{
  "d_model": 320,
  "experts_per_token": 2,
  "router_score": "softmax",
  "routed_scale": 1.0,
  "balance_bias": true,
  "router_logit_norm": 2.0,
  "init_std_router": 0.0178,
  "lr_router": 0.00063,
  "norm": "rmsnorm",
  "lr": 0.0126,
  "grad_clip": 2.0,
  "seq_len": 512,
  "steps": 6523,
  "dataset": "wikipedia_en"
}
Below are experts of layer 3 (counted from 0) of a mixture-of-experts language model. Rows are named router (the router's row for the expert), gate (a neuron's input weights, with its number), up (a neuron's input weights, with its number), down (a neuron's output weights, with its number) and show model dimensions 160-239. Each number is 128 + 32 x the weight over its row's rms, rounded and kept within 0 to 255. Numbers have three digits each.
After each expert's rows: a language model's description of what the expert responds to. This comes from a sample of Wikipedia text that the model never trained on.

# expert 12
router:116128103103113180131124116184147140084127153138102085141108100124084122109167157092069151130189097076114157175112128103074131150137084079140097120106212089184122132158148083145142070138083133099140126142145110102158095120153179097156144162
gate0:112186174128094132075144139149156153107141112123180105027144157135110098111113172082153090130143118110132088106137107088143096083132154106118136133122094186128120112115129081108110084116171121155134097187153142140078065139112104150156142075
up0:092164111061149121132141115165152163142170094140145117122117117142084100067126148117153115090197093092134104117100106093118155129146081116138092126127138194120119085093162107151135121128121123150194156106110125102104072071036132130100110107
down0:166179070155100150168103153155133151059083143104147116077108138171174105180106134152150056122129169130114098173089137105122049096147105160130085088172101128162115184132146140102174105098064126096115142113105134237112089163155104146113077088
gate1:202099129149124120045106110096127147144148085101126121106079139173137192148148165175132160123053155129189158124165078111091150130184156128108069119174214121078167168101110106126173164175202139149143146122180142136073125173161074076159158131
up1:141090108152104145068144182151106132104140123155125158216119169139119158113124058174110116157070085182148108102116148103141144071131118093103138136078168115109138130158130139147090147159156114142093187136097198089116128068163139132101097118
down1:152081099080157088106154090155126152139095117128130157159132087080142077127126106123167138106127130119174130079133155122154152132107028049112145147143148072115152082150079143159088126093166109152103184106047128127077105149131118131118148149
It responds to: Mid-word pieces of foreign personal and place names, often in sports tables, such as z, ic, to, á (Dato, Hizkia, Bitola).

# expert 10
router:057097132088119072082084156107079159148142119181140158082160154089192101145184173097136109127111199105123118158135130138205091182121095127163159104119169122112112189128102108136111157129105184117146120190081122192096119157163115112156188165
gate0:159165156125155073146058131102156142171064112087135183189082124129097125027064088158147148128159134096128128117127104135153144190144125133108140166134114123163148136142117124152127099052126153121143153166125175136139144087138120098140120159
up0:118143104159120057132152165132178145135056135090102163159116136144092165150122118152110067129132105104067145165138171115191242089190107110138159171172158115145107084127096132135106111130168094152139152113121123136152048166145124131151109068
down0:088063141108192152115161145148093184134148120136098193089116119144131111145091125109108150103113162113155165123122141094120114182139185076092152134124159129052108128115131138132078167114151126109132120198175142116093140141132122114092137138
gate1:101109166097111106120122189170127089124142177139146043121113119136148132118113116134140150125155193145102122168167150181074159109139156185147125065113105170146162089139161091101137202088154145151156189117126127119159097079153139152101145128
up1:153107116165129191189105109094135143163109165134114069152173100131128084100125131083212106124107165199095164145097106193161089143171138149160144179138172105131133190117149156130109095126093111109127088130076153126096153213080069170097182128
down1:121146149168101177161182132061090134137149158107148095149075080095173154087155113136119118126138139139137128194146114166096137184099143165142122110141078098150163068130151187118105166101156170174175156151210177152128201101099100100129134091
It responds to: Verbs and function words after a subject, such as was, is, were, had, that, also, not, and endings like literal-ly.

# expert 8
router:130164140121123113139102177122149196154162164146135183176127089132150125130088160157104088117126059121139132144177114075161130141111170158158130140109120145104106150180185158108180147119111182076114122121103122166094099152102126161064115137
gate0:133144147156070119136148107086157180218075154172112168078142161103135146130112158132135078139136057161117081117115163122096159072115139193147154162126132116138109182176094164116128153171110101176075142074121108167133107158107176136124137102
up0:169106100110149152133140142145140117112131160100071124138125117177120150134087143142126147159091185124193154139128129165075113187120115145109106089092113164127201120115149112161120078112117125109141131158151131158098108093080109125143145129
down0:122166122148110139107134138097151082104189132110163122087086090126062167190129139118154158133085132150161120111141077136099104153140103130119116101167138158109128060084131125098088141073159081154142146127143070129156176205118129124118129115
gate1:162145136164137124054086130183153174185127129112070094102087114085113155104134156090072115139168113131191072173122169142119139150089161157147142109127152168147118118088174164110172137148176118164151093140144149118162169114177142105173090162
up1:132099029137158094132116141135130054053171101166136106167110167136094161114116132179143145163139106143133126140152119085157136082163066115069063104113133074119130134146126058134119062138100113093082100132082145109157117123170136181089150157
down1:096081187113102209124167118145114116141148135132162119098111076131130138151107129160142078089137111158161135101081121095100109155155097153142131123176119121098115161234136155179134183149070189210158155161175114129093090150175130140124152080
It responds to: Subject pronouns and relatives opening a clause, just before a verb like was or had, such as he, it, which, who, there.

# expert 25
router:091133150105089105137118082197125133071153156088115120181146147130084153121142098099086085168135114115143112143119118122117125154102112159146120131176102120120152130090122136090130135088097075157108179170085109176131152131132118122167101138
gate0:142134173116094116169123161116127151098096110131152098128138156160099160100134131161128156207086133193079118063033157141142088153130129095119142119127119144150181188174085149174126066140132085127084103120098099108166184167149170145155122060
up0:162062128137134178201108121122119097175147182134162167166092097124183111142149099106086156105152099104152109124118141115143139136100102093105141142121110086139097102202134176135151108080139158168093133081154111132096080094136088144166093151
down0:169138101127105145117170132143106120150179069181159111149177115164129087175110105114069124107117122173143183169106143090088141141112107121053123148090159177166116150162123095147122156089183083087167153136175109109180087113137114124196089114
gate1:198168155183111165164117099133110130120095148133126151189143126087129145158142178117120179103118103184117143164111114136127143167189070182133133192183126153096131179125058152145115181171144105150137145131097113165126147139175102112117109181
up1:110051119057126092128110124132080156108173179114113111101121150179120143138137058141116100123136162133155115111139147124105116118100175094147073079135139133183099121108143116167141050106074110123110116151109131114162050136083168108084112098
down1:084157197194139129077124081124186060104094138128143064155164100144179177215139114100114147090098089090134097128128151157120112116103143116122091137074148227141153158197153150094169146160122144109105098169211169173190171155137080152121148162
It responds to: Final letters of words and names, mostly plural s and final e, such as subjects, Cree, Zacharias, Tons, and closing quotes.

# expert 16
router:162094106118147147144165082135181043123138114121116161112124169123094129101120089087176134089109166082098161172075149126131141076161127088114140085196168131085129110133150173182116158176133122208070117169104107087133153162102146124127119105
gate0:106115116112171163190123130116085171130150113150155120146113126115149210104156108114112163182076109176215122148160140184129142180129139107116098070097118197141105112138166154126150155121116147093114109159131129058176145193182102110142128075
up0:142126111112093124116093169126061103121094204164077114210127091135129153087144151153054138163112118190156151134117145103115156124118100064138143097077138166149108079152106203106113152109109149155115157169092161089102098178207135093136093088
down0:136185135076148130090144130174099141106137163182136187129109149124161097107040125116155136169169106061095139166121159113151119121132111125180145121144183118123160181092132166137088139071102160147196093128112171159167145144150100108148163132
gate1:143095145193094139091138089122132135117116185121103168167110093158109098141130133182069070136132122136154188163127148079118136115151135109190132115121159093142210129099098104114069133128136106148112130130106108130178105163187136163094137116
up1:112147081145166138142152136160110148158153142156168087019123141099143105073156150153150129089142056070144167110123112084176114098091149151067139128114050112133161073111136091171107122166075065140177120106094071105132200135163180136104149117
down1:159118124029104158123131120084163139147087074134169163098111092171117132095127105163105129151142126133125157160160160059089108146113064155095137088096124133145108174122151132181102101141176136128197139155152096125116200143142092152074119170
It responds to: Uppercase pieces and abbreviations such as USA, FC, PBS, ECHA, asteroid codes like 2008 YW, and the apostrophe.

# expert 21
router:161154148135116122176122142139119161133160164146115096150125154192114128194171161170164152145111107087146156110125140126091129089143071084084163111154147165157171104127115145152135141163140102102120048131065171143108140092121137122157109153
gate0:185086135132159110145116134138152158146087088119208127129056140148098138127105149045138124132105203079153083141114115165091142169114137162126133187061157165126117114170153193147129115137164124074130124138077089152122141158138120126137074111
up0:124152190084183150136137115128122144103092155150099151138106097091135129086120144126107172143139109145091167180129165137159183108155141087158115083175177113175107135144097094104144164176169149222128136098156195142131159127118109115161082115
down0:061170120118134156125139160136070099111177134143115097109146144130147167135135177137055134113095143106149133123118151165170149099138135117116187150199165115063179100094171132069158091136134174174153113098138128073116156109189175165129132075
gate1:148163150164084117137116149131109083133134110158113174128158161140124135103136138139101057138143115111110126122140074129148102114112145167108113073123131129073091126140131125091108086156143076111127124142137181137142080128146170146138157152
up1:094098122084165106110156141122134108090103144149087135156090111092112172118136093104097155117147170120130143130096136142171136131129068115112142152143114164107141173135150169168157148138056142098133105120153075178071137106147157088134151085
down1:043177129083157158091133123132143138121140111124145130150140142125173162100142134112151175103121114102138171197122139139159166163124148127162148146095087104111112147135091051160112071112126148153095078136153103106180208118136142146134133144
It responds to: Pieces inside common English words, especially verb and adjective parts like ate, ated, able, cal, ct, ed (subdivided, chemical, strict).

# expert 23
router:152170132142104075169128122085205029137180107131154151100137142107122106092122122177074149112119110111137104120180099112142168074118134189125132133144077172086185107116117108223166079084152074115129176178114143150106066049111158104121095131
gate0:163135168110194152124111046140169184094134101155093102146106091200146117158145154127146089052168189144127162121171112124130102125090192125127081171157176094114148162132118104156159125121158090122108128155139142173126140142173124097109199112
up0:148156149199123101126138154114115130142130110107122188099155116064109098135058129086164163136173141153126091132140133140132120175126122176129142163123109162070141194141101132163127134129084118103117126126021115149173180158175103135163064134
down0:092141148160155160193136173099082095189141157078129103147073098141159116053122190139095154125149158178112126138161132195151118145085057124133081120149104149048162134090116145159097198125165157117124113146099102119162147178186078173120100169
gate1:183189112094139102152078116087149158110111113159152136153153099029154156125158131055163100099125102111164105095150110107136114068061119116124175120190130127081133168180162119152058180165124149125112072130106116078087127130121121115145117098
up1:146112137102128111081148141137114081110159128121111126162110154127113155144143123134035149235111155121148131025139094125160148189115129140142159127041136135100158148149125112155112097130121196157077161145148147119136148162120129159085127192
down1:087094134120123123172163123077132082162170057140134152148151129113120155135131109065114184187080160122107143109154127156135078161149083155100125174148154150163023132113036199095158131205152121095137147064151166108106101127110146158182125072
It responds to: Equals signs closing wiki section headings like "Mixed martial arts record==", plus heading-like nouns such as results, life, and "mi" in sq mi.

# expert 27
router:166071149109147121152083085107140071171131146134085130128094104168090135161126120101102141075145134111136089100177175107098187101156136126125107154128091104158126184129163087109095143093135129126118102129131152102130148148091106106175120147
gate0:171096089166092075019165084108115113095131142097138154137175111153119126113096127123159143155129081096143124100160148110132160113122165083127121218158136168156152148084140059162180078089144158089119146152092110159126158154097120099110075142
up0:136156099105150146048159151165132190121075118116114125096167085105059105183131082127134128141173141145133112159089083015150161187103142110120131183099163122109099198113095162136183143104167045146139102178130182182119127058125184133111143130
down0:113090151149187184073150148136137189114160130114118101140134166178156104111105180072124082099125171111141161117135138114142120124126181131169136105111133114113167162162121112165121099160079065090152155112095171202105093123140101059180142108
gate1:130157163130092157066156107137131131152096078070107097167118158152137121145102177115089109133133131171187119158065101149091098130131183138140119127115228045135129166145139144093100104139093133072128175185106139201101087112170110095129126121
up1:133160106186171119143077171101104137101171093139133093146145125121137136122128174082112109141128165166192113097133055131095148158111115128108131232125144132140101123151085147113089104132129123131144146125123120148209100135208094107157142122
down1:112125166127128146156118166183152112140150146079105155140164138147150053134130071115147064115146142180088222091171135126070103123190045101095145176158138106153071165062103144123197178141121124141112112142099163060129067096091090148174149177
It responds to: Syllable pieces ending in a, like ta, na, da, ia, ga, inside foreign names and words (Santiago, Alejandro, Obligations).

# expert 19
router:129169126153130182133118145129169176110109098085083125080119145102084172106077098110104123132054084192144071114138147109180123114099134147094148199177128164096116102136125148145102129173124140124103195084145148134097099153127152183140096130
gate0:123137105061101089126149129131106149120099072106097154151120077090124115117116121122074088140182106132096121122098103111141121131157118154126130089081170116096086206144143131137154140171115066103204150143184113180137077042122107105148126100
up0:100160064096137139161139133118148220137142153195099037141075159103183138134099104092156109098120099112131140059160135155138125152140094144135077091164123163128119140133092147116091130139146103098140151153167093140100121111135124115130095130
down0:066138137156128090153189099178123171124162108069099130075133153063144120146106161121121078097101166144154184132116146106148120189097054134101122119146150124157096108123170158168151102151083137119064130110147114157175143152158157102089129113
gate1:151176158040210117101157125212150133108100133146126180197151121103069089148167113084121158055147136130116134125145131149153104128154143113133122117107138048168088167155127106132113079134157141086188147126104145155054170165087126137106169175
up1:127128128105115104155069141114112124144159193155096184121142111128194147091122113123184132159160163094170154167168085046084181193137094110119120122154171179139168118097103177153179135086053176120136123219109115147181116108140128114107068121
down1:092126125169080087143150100102120178137130149155139103113135123178088130196128138123155150115104133139126149082104098179123125106132136147127096157114116084111101160160119137140161123112076117122148106141148097149054126109122132115123148079
It responds to: Colons after infobox and taxonomy field labels like Kingdom: and Order:, and nouns such as name, album, politician, producer.

# expert 18
router:149146125105153162088168092096094160183117069092159208110113144129149134109065116122105091140058136151138158116103138100179133149091154165174163104121121145135120060148184078116152144097113189121165109132131086122100114141166146122117087166
gate0:152114185128174106114143099094128143231067157132064191132116100123169149108115125135134116101114117176157144116119127116147118111103098120181139126162123153101123161135127083139080112133143102126158114100108197072124184068167139126087182146
up0:085121106112157122153134107165090120165096112089081116111150090195117166099099135122185161134187201137123130165120107141074119132150172185080155155110071195103148173106113137128095118162208117170139117081128139075125097087154126126099093148
down0:101163175164105123132130116244151136121120152141168169083105096149154091123121112116125075130153105101106133150101160155090135153097105166172080131151125096103135133179129157109151148163121074090084096122107126085100216118161094149158119119
gate1:139076113092129138138142120132154102117108149168163143176114192057089097100082162134148089122146139152117108143121130128121141109143147119152167063141123145093127131130163142101095139144120175152155154137160110100145134191134134126171192120
up1:070187115104153157145132159204123156118122110106116114104157080183064151115182095120112150118176155105209176171105142141196104136127147116093095181103098134095103175103122086097132110170107145080113116127031113095132117126134137127173113186
down1:111134152114092115084126168130078169102101155078087111112092120113119067104163093165135159153083146141140116142091153111108112091109130155118101138101115147102067135156174167105158146147132188153168104143124097168117123182107104135117110120
It responds to: Capitalized word-initial pieces starting names and titles, like The, My, Co, Un, Ro in van der Roost, and em in November.